From a checkpoint of a small mixture-of-experts model trained on Wikipedia.
Size: 14 layers, vocabulary 34374, 124M parameters.
Experts: 32 experts in each of 14 layers, 144 SwiGLU neurons an expert.
Training: a variant of SOAP for the experts, 512M tokens.
Below are experts of layer 6 (counted from 0) of a mixture-of-experts language model. Rows are named router (the router's row for the expert), gate (a neuron's input weights, with its number), up (a neuron's input weights, with its number), down (a neuron's output weights, with its number) and show model dimensions 224-335. Each number is 500 + 50 x the weight over its row's rms, rounded and kept within 0 to 999. Numbers have three digits each.
Before each expert's rows: "mostly gets" lists some tokens that are sent to it at least half of the time. This comes from a sample of Wikipedia text that the model never trained on.

# expert 29
mostly gets: " \"", "==\n\n", " Al", " '", " ==\n\n", "===\n\n"
router:597517447549585601497497539527589521519488465516469476537485542564431533483406473422453536466513473537400520509557487571602497490546544603429529524571437488381559547490412467478525523484512458495434421427462607558518515536488528492537465513523472492503537437533466455544545494536451552425583441542550492572496506527520527533501466558483
gate1:477529539609490530548403435494419507590470453452569598479390524522534495515465520448437531565483550527523464512425527546478422505512511494453610493480374546429581524552497477507515525601500511508492504571522467435452599420528566542474462568499654486489533473437534524481508563569483458413589465434537576533477533553454516490432398496496
up1:449562425488472511436582547492583494448479603514488413556526561439532397508524397482504533493523573489560546580543441544505577486493520516585479553476519403553460535462405512406464555363503502454565549498438471579549438570414582520418594512418415502538522460567481460481554575496498509510445508473513509501520449470534444475507475502480
down1:491511458572466423534410494538427479527497462469483500484461609508513601480526532439508519530449492475571520509532467583514540465497536610547428474437464528449466522566444562455548442501553437560449416381515390545519505521545477528504546430590487517421407442390609454517450407574526518538499436493530520474520455545542387445451530503467

# expert 1
mostly gets: " kg", "–present", " medal", "96", " won", "–"
router:524475576451545476491542501563421440533528513499416525509439521392504532551601448555477431435558570461491483466523495525546516553514498564406453479515572557465477480501625495472464368430453533479578591422443449587526578558462556547463543559461419484516451529467449562507513593549516427501547522576524519553418486511492501443541516481474
gate1:452521594483499472445494467514556452582501549561515503470506479441568477444507438517535464475564486501404563435445475539515520424535511529459473488556515472552443501522533485500558455481507479530514526473551471422480453515512491456480433504554626495536582582505494530591435530561529428547546524476575573454491540530545516544524507511539
up1:527478537552470528484505508495560523500605522557594458470502505452508447485510437462550618547478537495437511371469500493581520414467454615514532528595529426504538407464568405539512455421561546543483493582549520457519574438452481465523500504532493579497518480451489480495431589495559460439541512479607535422498506485404537484539524568472
down1:589536491451473548592415499506497534508542485452465456500518523436509559535505477465431519421457450501427546440478504490515540556433556459502506441569422419488494512474556461428557539566474513468448470490541557566464467552479491470535498588479531480489487504403573618489543393424519470464616501542548463449497570493494428455502520480551

# expert 13
mostly gets: ".\n\n", " c", "===\n", ".\n", " ===\n", " b"
router:493488485485437519482422452577541550577492514529522519531496455588613468479510461584482534500573406442430580512591431562474554481564566523462460532538556481502421534523421521479453413523536545474414482536493499430581582624472540490594514471574485526462560442516579493526484450507447545484613527537510440537529600450526541533580442576571
gate1:487363472599452522482458497509433464376526472523533455468469548419432510512490432451593522488540525523544390478516431473457470513447522485528530568564603532424592470444465534504453510548535413474493510533501523481478567563543403477532539517496511505527503460548520422508506551602585558553487431541429433604600498540550470581472449630514
up1:383408556504539498528406470443437454451483519502514445506426428557507493510480470377509525461482466540587399536565517487467515469512558533500511540475544532484499489471510493426499491524474551420574532498454494516436562529567337476467501468501543572484522493481502543527474569596592469487502450429485444533547515460514502522528430591489
down1:528502481456483620447537554504514528420425472578461488513594526523572512470523551472550473548440563450547433467532545513476522546548522477447472572494521437487487531420469538562477432462502564533423568450485589492532580400511540510579550454500437559506538446565481503506512477423465448532596555449541454546578603529548507475471469406490

# expert 4
mostly gets: " their", " his", " its", " new", "The", " several"
router:551509497476443469461507508435434413475396498564539548550427505457412532538518533567542465566456560493519480513434563494423443549518539436452466472519554517463547542564484454497537484500422435517604590504558511439505478501482439524536493508492504503565507493653535445479481534473604581490470487499496479501504485464512537440525531418504
gate1:493589487469511518480536495476463484609516483488437432480551524500493452439490489565536611431438582552519454522528514548512491550550567468460524506480506469479470528460581419541530469561468580513504456479611579479517480547471515523488443455490517435472477526449619409587606514497476547503490539524468402481445595497476582514459446566474
up1:557521426474568498487451575535481593544561529484519573592495520441511517480469516565545456543483474543554428522479453477488462516460501547440510543510442546474404471456563567468391465482577471476449477497492396525530552431481428531520464539559475544568480597523413589523499493494603436499557457501505532491430524461473466462382493487543
down1:477494482468453449513447365503474554518505471524520588457591537549494497514576615475550428470471462461492643518434470427494604543399416444455459519459541485472563546651564489406521552444461566496419479533463460576502529572465423393578525538448524670549486506500516452506590519536552519549433529469502494478511492486433448431538467362438

# expert 23
mostly gets: "In", " during", " under", " at", " At", " in"
router:507510459521493488578586587521541428415529520457594520597445423465461570583526557466467475439499449529504437472457480497540573552525557521533444516553462438435566541452414459578485563482461426569491530562519564500436480434619462515492551554447468481507465579533518514485477548523490564508571482535495473533443537489539426510566440522557
gate1:580497524493534418509509489374459495530560356486583574572581491530541537491521403539513485519397556572534475443538535510440520467663510528568513510582439552500530537499562461494513530483511568533485570486544483522566479557534433464516555563471476409425575456559513503374579514504473440568506469456484510503559545456516561465455528482525
up1:570597534510463549511505484510579508474477449511431486524389461548489500602512541494482556513523591509511615496473548408404520478507506558486485600536464528513548453448430537540628508451546398593561519605438524456441463561557531481577524419535421530456451551478456528528501535598542459516498556474515519587463468528522521458444543428527
down1:512502456460553521532542438475449426485533498440499522538534385488515489521524540483640531480541561409570486511414536505498536567480433435442457530584560474520484486466578474406528526412572466530528481526436482458504460512508410483530545472502564464434543483630452459460598464478452523593442563523466402608592425441496508515498447526572

# expert 27
mostly gets: " film", " album", " new", " public", " music", " member"
router:527467477380521531498500523518464573485580442526554513460523579479646457590478385562460520538410545483548594526474516525436478378483473471587528488410484506467426480512632439530456549410479470554609562500471546490527468542508480526567464455518498531464583486518510465505539437424470486513396504451567410576520480473427507474522501468589
gate0:589401451461511469501463442427464472507498498407441564508520404503483532414489557406441512632571556490606499513453515483536548582585500445564476504501575474544561464601549452554573527507562400585483504489521568477459587500481395548493549499507441602552540473521498493522541443492523526496458520489497559478401452448527527472568557572470
up0:467652516544501450598459498466517454440456577656605479559496500483461448488528498519588447440516543380435575526427525534538507511453535491558489492461508490468464569520434449453398445504487554488521578473425458522447492572451571545464471565549539441506581537533601482450427514555525426585529422512507430534532496476502523482497450435508
down0:551501509474507380507534558540521442582470509517413543496438452427538533513505554518441476585576535503481492605624482480490514482444525565487468525391553506510461502581491500469536579529557463458435508504501574499524570556551560435544480573503387466492492502474435467515521486516489573610447485541465459513567569565490535536604461467479

# expert 8
mostly gets: "The", " his", " The", " their", " her", " the"
router:484413518524503454433530414454340499485484501515493418490515571496445479495454461483479458569466533473565485527524470422561521445514576490525469426504601548425556511570544537444513506555495442485527553496486512433559530492558480468519535481557428508598532559599523488462480501510589533529547463501534443470479506465562451524394538454426
gate1:495633518507508495497478489455438560399536598444486575461547461436506425468543504491511464554428511462542463477496548488481527405461541548602569514462491453497557520574517486549606575414465498581451573510492454503552484548426498474490552579469493462517467505478598498504474528448601568430496605555453487530468531475453494519500562460479
up1:478628495484481524553555457528474563424537575470495568495551513516406485493518526482487520544400483538478479476557527504471519456524520539550528472502498515469481595551481480519485518386442457618471491544572540516450510490461471561450512585467472503549541519521607549499442481475558535491485546539456485531476525496472534531454548488560
down1:530595532495479424499438468516594530492537556545583461525501424440535527403492425550464500482470426536418495577501537444490506495545552523494504454461595520455477541513458509527443463525510541393529500451514529528437469509519527427485533444494548570550504554489510578554525504521432425490552473517554452543414537448625538438428543566414

# expert 3
mostly gets: ")\n", "\n", "|", ";\n", "″N", "\"\n"
router:511459435546579532533491435495461414408564452498548529437470483571430541536487520560451524512524410523459604553465472542561441503392368513530467539504554525514607406505412536557517502509475506486506510567514518519479500565488519451470483436512481422435485459438472543500380515537521459413473429525517497449447505474448532599445473431463
gate1:438527487523543533438599510448487462452475485587332538544524467505566493520485489451486504521569444607505407407405442449581572546502520523565477547528547592556511441507508524568448545435435553525444394483525456496442455451476449534556491517562560480468525489546589483428489512497523582507540492432468524556495450483506549495473481521497
up1:550460487492447463577623487538529531526528510466616415503475431503495461431546619495537491480520528459481492502581541569457612482490513507466555506477545563479531484486462561444524496445544421454556563595483567458481515518531469517458465511502521451458438458501397555580575487528491467503472598523429542483574540429476400558484496494476
down1:558544451487511408630453561442505458570493538501435469573546504393499454463475496512472528518439396488556441533470484493562579565512500511463536511473515467566539456434461389487433405494450500469460503473508552524506409536452474569534413443555441472470440559439597444453486549510409506486442571505487365478438469483508464529533459445458

# expert 28
mostly gets: " which", " It", " He", " he", " it", " she"
router:487532479473495398472428507547540547579545553527578511573496463451563459489499562507553493456516427503543512453490425533500390479496454549540498369437535542511471541511499639445433530528580547541471449513475502503505484634410461474585510571463522504627502500541510547539437502504478449553514527532470430527462514469511531552553449582508
gate1:582463500485503514431443468511457521514484460466590473496531549541453434448408571567502499523525501487542518613553391575566470561473555421484514516421423401524457458523580531479563496501482535432553442501541479514480459440429496560489474552483549539520471526669457379497497441500604482427513476446458522530544524506466523472517452446481
up1:451532446532556585525529488507556544455541561438427533425440413442542573593547527422421448556523464539453474438440577485525514479525495528457532422489455544501581532518438470471419475503475560534437445412489495549536428560513497419510480533546427472511551467399520589470488456488429640610489449533453418433495552518596442447452540527539
down1:551530468613481522557518569522500490464549512537370411509475451549522493519504419474507434545482565490538459584431472513511518476544539551455496507496479464566538586462536493520449509489445444494500502466457457511464550622494540510520473502553498467488550558521499485432521495563556454449392466443499458534501427493527517476445498574382

# expert 31
mostly gets: "ini", "idae", "ica", "ius", "ala", "ville"
router:428491567436514491551506473485521618508483459379438564428594507519553508484495445483632527543378471476568571527476528506531585481461513433564505541416494557541463459490564498514418494503566490467508477553474429469488447452600547608508456513470402518467436491520579523552447478485496499424426533476604570538600462572438498489448515484483
gate0:529577424408495395539420512460409465569553565490518551514502526523505521516587531433473512515540508411514511549536510386499494573465467467553406532527597486539580543522545495561427649551506399492509559422492423511574537487530558480432601581523482492456524518455547440430437489468449489489599461468491496489543518393513599448537451471430
up0:428467515528430576473564521491559569458424528560502536543519437433491488515446411484525497479538570529476507495499480492462520476472482547468529489480457499486505505425489485439550463458525603461486410565567463606564468494529425521489405571415551577603394548645497577477498472531588535518481551530485529508552549530546459526495578485488
down0:513431466496551549465468430458493417457569471522524514415494473515465456472450526544490451409479505532456536549540504555453570427477606485508576521478453549495429502427471475539545523505467480441524499515523527521542492533554472492438511492473488465555469590530509498501470501542514383544487474426540469590500476562510464483545502466420

# expert 6
mostly gets: " York", " USA", " States", " China", " Japan", " California"
router:413493524542571473535467467502473504469381524510446532395523461527520438471532431439599449549464437502533507530503570483600517491468497450490445545499555593537501499507486482457492536531506518478570541455435479491591498463478561600495434557538509566483413455350582514512524536495516495544483578511451572566581491607459470566425507540460
gate0:430548498627464536494517435459400555458559448454559522516517432462466464493512586531573474506519392523529517566547517529514536491433471483454544528636459586425490538554515545574542517450556504546550471526542533502528550392528488471365542418591580590465549472456578534491474438550540540438498502463499518572511486556454574454521475429530
up0:602464567480524527512496587561509469528478502559550535600511514525478523487498443501443426545522578493489471490588526501497510503591568522453587529430490504466570546534538459415476497454507501385452536525409409513520492615502558446501482453449467562420536482584446550585544425537459498581568526532559562461537508485482458487479550508618
down0:517448495492556442484465570552501529518472593491529535563486460526483589481392517492520505507506561466512594512617520422386489515488540582447515510576515466597444595533483423437546458460570404521513486587539464423514504498544504428492459577552405470548440452558550465450554543576555563503438451496464477597520512373515593426610585472473

# expert 21
mostly gets: " County", " University", " city", " town", " located", " served"
router:469458451510571469554491535522512479550509516461513545425460508479570564544569523477460461499520518538511430473559552430464537486503561496565537517535464431565423521485618471555460434440542455475480446478526537469454520441515494537475390404497553484476534542354550551478562450541509443487439484574452520501425498489481435495466538501504
gate0:552533496473556533489500578501432417510495520552477514476463486544601568503455515561389548518519457441485508587479428502613574596433534519509505576539431536510471580483538522518588424490529465445501458452541493570548498550549475491493450536520601450563565499530553539509563417492558476494592477520532501475469526562464599523597490467462
up0:436514522500503477464501607518606556504488455471493438501458584509506575542453523487557513532509495465467463501387472506505585547440500554482502471528538580458546549522457532481450473546507431563505496537480547433522486581514405429366449487421568460472502532516502469555525445580529507471476531403520426457464430513538560529583619548485
down0:482534451408568557567548525423537448523483483488374557527405515562428459492508465499480547556511485441450586538495567464648544441377564526508511531532471526518449492478483480527432516582485505457462625497550522557578437510428510527470465499449485499528566474601500577483530483512534542545499423459490496416433509527348477492495409583561

# expert 2
mostly gets: " April", " October", " July", " November", " January", " later"
router:493421571417494417485516581455444558524472545505569586525516438446422461533522534495460425493532465525516513566481466535470520534517549445549485486493481493624506495504575531529538451458503516486532613440537416491539508501444481524504519390437442519428462464503558520524423527542401488563574461534479530512533535544486637416494499528526
gate1:396599499413522428523523536452541565559389438464521545497433500508434462401448548408563490539531548454501543531523486433464473430447532542453521570511465499506476395455479497469499460515489477510598469524514403494515603491519589497482500503580456469532451644554526433492515500463641466499444511433534478450592477517516504540457566507537
up1:397583516427507424507516542439526592541422449429503526529441573490396504464454515473539505506510588480512512512503480457507479456445551518434501554528446441521487399460508447482456495509446462515592468513508447488538565527495554534497518501603445494568500623519503453501486519480590493554382508451479526440550498503462468564532513471556
down1:382468546446460507504486492467447524506447499455515561521413563625580441502566641528477433543435431464586534526406387450497517473454443536479483551559490521450546487507544504407494460445552542462422492486504583465463531447523467552593547408514475539527421504606430444479490533438415473489468436403548513535587462472507487433569502451574

# expert 22
mostly gets: " Michael", " Thomas", " Robert", " Martin", " Charles", " Henry"
router:495575528526423557516546492617563546610464472453421508501468558590486484386545524389512482445514528430488535462603540556603574434507507500503474541453445496456517487383551525419524555542539559538470548534458417451554434512547516593512467477401476563524450450480458508544574496480508546536450524620512495516470468541459592532490537478491
gate0:467497496504398560476479465403537569487469534506491537453508519489483520513466532436507573512522576391520478480496433421373437472496427529429456604561586567487463503524470550491505423511518532484422482513489461415585513468458504572500601530458536497456522443502498504515517550587548519410553523480459478504445497451546487495444507411468
up0:512513512528508551532519544561470480520540378514507455474545447609480534506452508543453466534536488532413496468531593520501572563546614571534504548469470501444496526438467452488512474477512427491483559520474523524415470423473482445555511504495458574520551553539505544485500566633452487486495469553449556451540518524449441525573495489516
down0:583481519474590525538465469541496450503529570493464572518539521602403593550557573603544539489386462477417382477458508467585507511501374453519495418394477497415530438548506515615513391502468458582457579471526523542488488472450486454489462455462442520531455636528461540397518591523541502481483439598497436564432489493547532532515421547505

# expert 11
mostly gets: "°", "′", " ", "–", "19", " $"
router:552577547602432389504506529500424478490534577449398451466396449511440513485548487539487503516508397488544568461450550519529503602547442468472510553516546544451547512495462489519516446501493502528454425550425419452541634414519486536442487559562487459433508513544503459464458511531516542504624462412541520542475590519527492494596470473497
gate1:599551499521526485484514522498535513538454545513423549403463486446574432553458501443459520488469540444505413433485477456550554520570543505504562512594517418545575469440483508461546524580384442517499539513456496508443553448490515519434550488538585605462400405447514451515556475515495503496566495545475436536549479553566441429521439477428
up1:483536514462554575504537487510487387585444479539499452483426418534505409479523477446383513521482437556458558473466424480610567497504459548513488489456533500586437471569518557534489452505467510450503473500423515475600495580456540531518486525498530558403551555565508517597565502477514448541523516530608408469472583490412453526489510493521
down1:572452520535514507487507474432555477499394517443465417515537474469553465473537592507586510501512549419476524522460492468464504534555572519475523517521488571401500507433536520468592499541479633566497593459508538539508475538510525445537387480426506565464596524506390542481459423511505572505533448466467542443473511351516524461530595487406

# expert 19
mostly gets: " M", " U", " N", " Y", " O", " P"
router:514535496503368535474489576405556459519405505430504392474496522486435571527366487510503541489502537513483418497508529513448511498521479565485553494499486464472532533440455520463569495510531497465461416477529520512503525444426586518461503550546402474439554436547483493504557550472497599489506483505443396476516471512551446497508527507535
gate0:495486435515495457466545490553513447463450577518508592427559576502614548416552525471507465412509627542562516519510534498510533494469491468435540523457492483554523557523473429445611513506481476560529416426576492542532509491448459440464496501502494540457484561451510508614512471619502477521527513528538488418525466511502501487436530540533
up0:552455511518496503389539527598529527471405541430540505514542468415456535479627457521499475504498470505478535545561473435467531552520559626426512549494514488454537576456494549548421573533472435511546528541497501541511555517487499550479433464502469458539626436515465480434499398548520538467472498497453464426537530573484497604504486468458
down0:549498462508542480479589480546512541487375535509497426502597479505351477492485557482531486628526385511430539561513546505510494598458416483371496541487538533546439436573545542573485557451487539600448539564472516470486479484463491443507644452418458479484476530484456518474515483607422509432480525520529554449536589541483528479439473435474

# expert 25
mostly gets: " became", " become", " joined", " born", "==", " becoming"
router:501500442468553484503633481507484455523489485456500429464377467456470497464542502522449519439516537516431457551573518549519619472633531525510506584514541514421470501512441547477462446460525444512472526521514572525468504516585500401468498445506475465525587576441438508408543494473517498497546468539538535560445445455479485501528491529509
gate1:500474564442437434497539456426499571486493534430395496435540507537446561527543505568617578437498479421449550464533507525559531498547615571591539546419448455458495508555469470536516598483464363477518602518400473422534480468524500491505446457495520533578510380514482624469519485460496535511388455509483476467449525421453507560494497501427
up1:473430409529571422484548493511595497377529505470557476504445486484516456443559479519525518512591552541568453485432399482524452558484400548436505437530502486420469496496479484489553451522445595526429394430563517496432477538469472456497521535506525481546521512463521445584483491444513499439570530483533450505548513483545502489503464497525
down1:485486544628412567510551600581507463504470527445450562535512493543549508578516504515481471528437449487486552521455598551536495521390409474451392495510468557495573415523492545447526467488507495472473462491472577450511564449577460548486423568480386473416543516459480474448504537609545493398450524456450494467464498508541598448596575469489

# expert 12
mostly gets: " —;", " –;", "'\n", ";", " ·", " This"
router:508581368567488541547475412527451436482497454515462471599607541566525598546471525523517554443561480571447534428411476417541514533503448566438484457566470429564503500569485594392368468593401503471502390585494434513419602435454495501518547450516559526438499482528493494476380481549524496536518377564513562485462498539538487442388476502476
gate1:534550509562451539492500587446589515526565395514546462493612493545426545482485504515569566490489495534491524476517513511478511511631546487549534483606488434574496474469572540547473504534475480527481495555435594598468487480608578465530542585515407506495516446499590415435556407418518488467559558603445540583445458506456596460556470506580
up1:472518483439527514423475453530497422497429529557426472523501486528449526553498533454519487539443529495483479491542508447497459481577617550488470470559467460463523512491477575494486572501530520380510523433438504408551521458575481582536463534550461555557407503444462493462537390547500483499541562539493484426430521510396521427504485493475
down1:533489479461470512536576470479501515486572425590514490504511551476448564461602568532486489425436510545554463486442447408464464422594504437547536568493546533438495434530546484494626527468543430479596451462423550587601488531465570459539460486451547429556521460494443473505481486468456538456553556547561551560465468560448580463574539527514

# expert 10
mostly gets: "ka", "″W", "ville", "ini", "ari", "ić"
router:459483613530366476465412438524525551474437540463479581490625454594555455443534460407600522511446428543598542489481473457520598502386546526476538539471540558502452467463517548496476583512558515547388432574469476508563573581532488529447524561531526482511551443435535529564524533483483575479474503479539546462616500502503513581451488474459
gate0:552547524537474572451548543407434522556491446580584525491503420491419492525475468455448523472463398460503620606539502475485494474450485561493551537488444506552464404536444447533507510536456477498504467530498523556525454518485587388554497493568507381601475490462510507564518583512504572425528496465316526493447543475406453514480430467431
up0:479534557455473499510376539559506524501416547527434473541475472469568541494460429516592522529457528580408517527527486548552466478478482443503456490609461420379519534476415495479542524424580442554506633598500587570507556541510568550427526587513471450487472420495533574420531475416622506489450452520488493458509535449471473489426502496464
down0:423515508469483547536473468460439475504547409455486466500487517472426545450462497511487472512487589521567419485543482545517462510445471493547499511553454547581510431452485388584459516507565509522523515466492533545585462483380534435498452485550521543472498504530531497493479479419527464492443570503475501470423525584507558478603517500521

# expert 7
mostly gets: " ✓", " %", " Votes", " MF", "See", " Candidate"
router:513444562503562548483492534462545559565596505592457475478598446525554520461500487472522459496452466493486484495504530592558454479505445404423522506538518487474489438624491536473487514530478562456582492528500504486483459453431452490558485487521437551501443465470492505557569525387526444514528480493455524436548540482460521507448594516445
gate0:506499532514511481495396447447536473574505505519461500565541486535512604500539471558528418510560535494519576510411554452538469545548510529475491563524463434491516516503496482523530510526397561537654434455500449578424540491349627453530489478536450504527557476488410521450545507403521488612499495501498441440425548455422516528539507526502
up0:427469491578556558488509424509428544519413431533445583446516476536461550571456591564494530543447358573497513469549498536470519465547500409512435498537495510620534559420462549525554513490515443522530517525540499480541491497575444596495398458480440519498513495454577510466434459484503542560529553518496520533532501402482581571529540460480
down0:444512543615502532538376475494603512563594452420405599517585507424488560503511565530497448461527493558497448476598548470546380565543478547390480557514528441513535482508482519488451486524512467550513468412475525526513456582539523537473481507435520494503516569480445502412506480463459467492497372432468560451478500539561520547440462442543

# expert 5
mostly gets: " km", " ft", "″N", " mi", "″W", "°E"
router:487451528504487485551479505430612463491516372483489515583499609546404532449484571463468533494547555502416512467501471534548459445502486517495501446498471462522529401475532529501607423527543525436467500530488507467452427487491552473494505492498585444501464442476470530489414482596579470443572488499511515477479498522430483442468541516505
gate1:565502502437518440509550453324502565475519538416525442474554479498468457515599463521576534509472508483466485453624483531539521498484455483466515443583438525489491543498551385572543557576440499508498533507480511605516452559473502439414526536568489521467488552487493420488475437510571490453430384503505518515559484482511515551547513432395
up1:470483539496461448547553513472440456487436475429483526547607466534486494495565549535595482429475442425532467435524517546477478478423453563506484411465489598483569526548421472500399519602547480480511620563513549426403536474461415484470453555519489374516423503461524527453537551532603555474489481608490554506532595481563545419436499383560
down1:506490613557515521471583599394503536403507550481434581528475501483521476477505420534527541434505516488546462478443500578487436545415511484384495426475506502477464467446513480500464582469531501503466498539461465478582475478482437537397508520418601536458418539584388503537444495507561410468488513523631400443493481470478491530527441470422

# expert 30
mostly gets: " Award", "idae", " Cup", " II", "ism", " School"
router:498412542511564480414490488429477592487515464441518576425575466437586552460507396470520534472524531509506525525451445550442477550489518439411522500553457469557533508500512494614522515500631552539524464491444512556528532530457529512492492544505445524495469423409495503504507476559508484471458499518558565556502575564582435488485450554445
gate0:542500552485534437419482416514459475547399441446526528477463434477466500478432525424535590491495552450540550459494554428572475516476508494509495478465548497510526460531515426417503486522541528545500486494502462613481500482465519526519524463452551438534492546517393449548498588467561416520464509470597469470511480421392412439435452463543
up0:529518431513483499470449502521469487479522518593555474498498468560448516505498450495486587545484553524495504528412504493417575510610493528584473480523526523425489525541512424450465559576531529519480462606532491580452529418575620467586476442528390549502498557491469571472498503486479478519449539552462499433472481606442557498589542479502
down0:469431418473543583464495593537523460468445624516502490455542416510585498493554484522442653555513528576437491448462443500509497452542392521517537501538492541526388600516528479495530518512503562481492547526523501456424550502472601330517569512509447490484479501474523530501557483562399408453533447576577499497507431458513475525550504537484

# expert 20
mostly gets: "==", "===", " &", " or", " Website", " ="
router:548506426507528487524523465496445390452512536437504386562498514477514483623425495521549563527445525572493540508634407486487490599474520494553485571467503486473571523538424539469537511498472568507490431478470532504467505608483469441542562425516542436530492473493464444480537498459516531518507525346518564501546448504539422455483531495519
gate1:492463485480472549460451609496443466596509473461440563581448445475530520554511474503507546456508482509498438485502562657589529491416609513517483451430483531484459390461489522503494496434543544548553473500468466535480548496439542470478413489495472514466483547495504522544477495508499520369446551425508401481554542556484523395411458583546
up1:482536488458496513517551588581472560518594470473474487551552532490451433552442488490501486507604544481551481608556528466437398584549389486478502555442554479443522551504535429595458507487519518442475594466470497451471507466516446473588565590448450514556519562511447560499525569563513483520500553467574522475414563625478535449597435551409
down1:436569547539525507448521390436506516524468477448507515502498542454429413564479498514520446496446452439536546579505505436588535518503409545501474506501544550461500513477581548520516476539511446480471490537473532516515396377460537512500517572524499547531512431468484525505503541477480580476468576421543552516530505565562483502443449487483

# expert 14
mostly gets: " including", "\",", "+,", " include", ".,", ","
router:477527393562452551578486437528501373468543554516595574529468405446435431495501500536540472594443497525494484459501487506454468528508540583494454640554521464521457493500514481467451437590545451538447479427490547493469470538487455449481527539505532454424533591521519466484477503440420555537501415460397590537448496464554441456600495458529
gate1:563579443499510448479533502508615587453332537540512502502545461531531490632436406544509396537441447511443552429504433423459476531479568517549425519499563490486463541421568561518576570528434500484485517491534512505484536419505511516463428472460483523538495524512429475530449473518482459522538461464513494443595403487451539506544554479462
up1:405505580514571439421423485459447467516507433528504538476538536427504518445492489481484617447493539550512446482471557589512582486549446502564557481536470465536453429579457509541408473506517571509515484482534413494574533546478526461531603521567532502519413488508587513505536471428421472510512531459526454547477583496554483464473483528529
down1:571504465498510432491447579580522542546468547510453530519475472539490481508539459481492554479495524515525533541531438490449535466542573495504445490519567524469544526514423448506525555428547514523455455539564472557571541533426483516539382514575543440528393420549477531450546556574477516530472547497514507415561368455495571495441516514430

# expert 16
mostly gets: " or", " all", " than", " more", " some", " most"
router:573589503431398562572478536588557421513491452558514425586432377530496559479514615535577571556395509483495484511499524492400508553502442442462469463510490495582524461471503456590495442411423524458560520405444617464458487510455416541518449430527532517572434500532481505476528539527462562538446517429479568447596519474485491435493487537561
gate1:443608447469532531474583562535470468546576523514625482440481586460384472512528459529479496530491607457471462504454491478577513530501527580517539508551439473578453509471523595589447524553486511453460457579503478461438588533468516440566453494562439570520309462407454493497533436538493595538507474576452434547459458507489499550485560466470
up1:560419580435502542467558414454477540445496613472526524534535421513615508374457533573559511456581448543443529543481466494384547494492471374522488494546498549530458514474572560486459411443502479595467481520544494491446573499600463465553483419581366489462392434430525566454460406506482532457506482546523520596468418519514505523455499495505
down1:429504538490420504503539456461502447512597480410466436500538454456658520453503444488562486455482525647431568414488478457406558557456471479515533533507532534480460463477537487462513505487480455512529490498509443448486509459546558582409526482372521467427497510535481512567561649510571434420547584520492472464513562524474549536453474541561

# expert 24
mostly gets: " R", " M", " J", " N", " H", " S"
router:460420545524573557495489480404502484518433488485567481472420549543496543496534557499535491571572460484388566499559488390508487481486515521527491458550457516413515523474366453388615542525483524508456438427520547433548529572469524509573529569456503412387380475462552565531590521558479534548490441430438409496508538501608483544436467463517
gate0:438479562574523443519545478540554554563529378488570588407396451516538512499556458369487498518526497497550497487583407562409460417468487411488475576513596462430477587583572508431459494541516506562577491439410572400556501606508487425550465418496524485460539481459499563429532484553411420503413560438488499491457466486538540494448568554522
up0:446495492494503502544597413501498538517544454443559608444450560520421502460491473427485542566528487443556528507504545526536466453469534422522605528461545497463455604590459549379508508500488426571551483404446600470656495627516409498520472429516478530511578504416455495531571451535480428541499562451563527413420488536517560517408548473553
down0:623516548468500451528467547489480476394405513430441526497480450517583573596622440479398529483532509525461558461489443509533604391513469562497518443560451459498512578545476505515431502494489437452434485505415406432461492416486507566544546535426463523441481518581576530469527481571475414505498557452543395491458474411568526553543524481464

# expert 26
mostly gets: " Location", "°N", "″N", " Released", "(s", " Born"
router:559472422439541497523465510473493540519578487539457411461538558538477509516459463541525554498517465472582466502548464433572537444362453524434457498440427521436537402559528525569531522419501468508566528497587501520461443541549504543514506496425514507565514475608448539489452541550488412553500406436492529514479512545492465530475543558475
gate1:536489483362548463583514528517490331526503485573500602503444516524505484542543528476468474523436507582442547555485473487422494514494450496534516521467569475545497452559457517447458494422490465473541548512527416544550513462470488522484513597503496539563537507543473372543555446448583393526447432473509527501569530579554502483543543505447
up1:613514518506460542468509527523464521587507513473535509500480451478582541534456506517457595358409476528445526530400468421414515400480495513476460488499535504528576568558518495568504518451493506455591501546471470383458470544408475478456394426443507466480340438644496417463558476504508436474561431498537466443454433492533450538499467562535
down1:512443522507470421498544521505530493531510434538437584538489419519547434588532542442498488524563405408484550485562494512591571508444430502457463533485497430408517559572498405551457475536504427472426490507445581498453484536507574496386481452484548479452506497586579523442497489452512461402539467455497506529450485494544480497477520541518

# expert 9
mostly gets: " Best", " South", " School", " King", " Gold", " Red"
router:473418471477582559485557574445563506467557456529510484430513569506477499486478520524483434393444612592482453464384488468517374432478497459513550501484500516537518477462453505483542631548454455443526504466514451519529415347451512496470447463577503513485582444486514465448541504473537433514451564489565442466493512474436527458413513488539
gate0:425469522505511592577528466494504513493408463513497495492539520483441564484440476463527466526531515517535470566507491458428468509477452427475396499457474584423512439443494439528537582346524568526431536548514516460512573567515474564418485578522497484542418473507453545633499542474578485435470540488512489498424543431383519564587438513506
up0:477473532472562598490405489538466397570553527448497568454456532534518534505493520510445468526549431583570440463464459547550512487444472569424498452522488500524489554619473488544544440499494425475473438470481545569486518496523420519528472512504584538488475513550442421466482461574513476478514524530608518516495447557500504505476549555452
down0:448483567435461388498485434483544540420403528521473531585564450450433462530553522486506485429557563571463504502552411449550525506439541547432553499519446432488553552537487513549425366457520534535547453518422497549531486481475458547476469487418480496579475492522490465505568492502492479523602494461412498569464524453508463453495497568455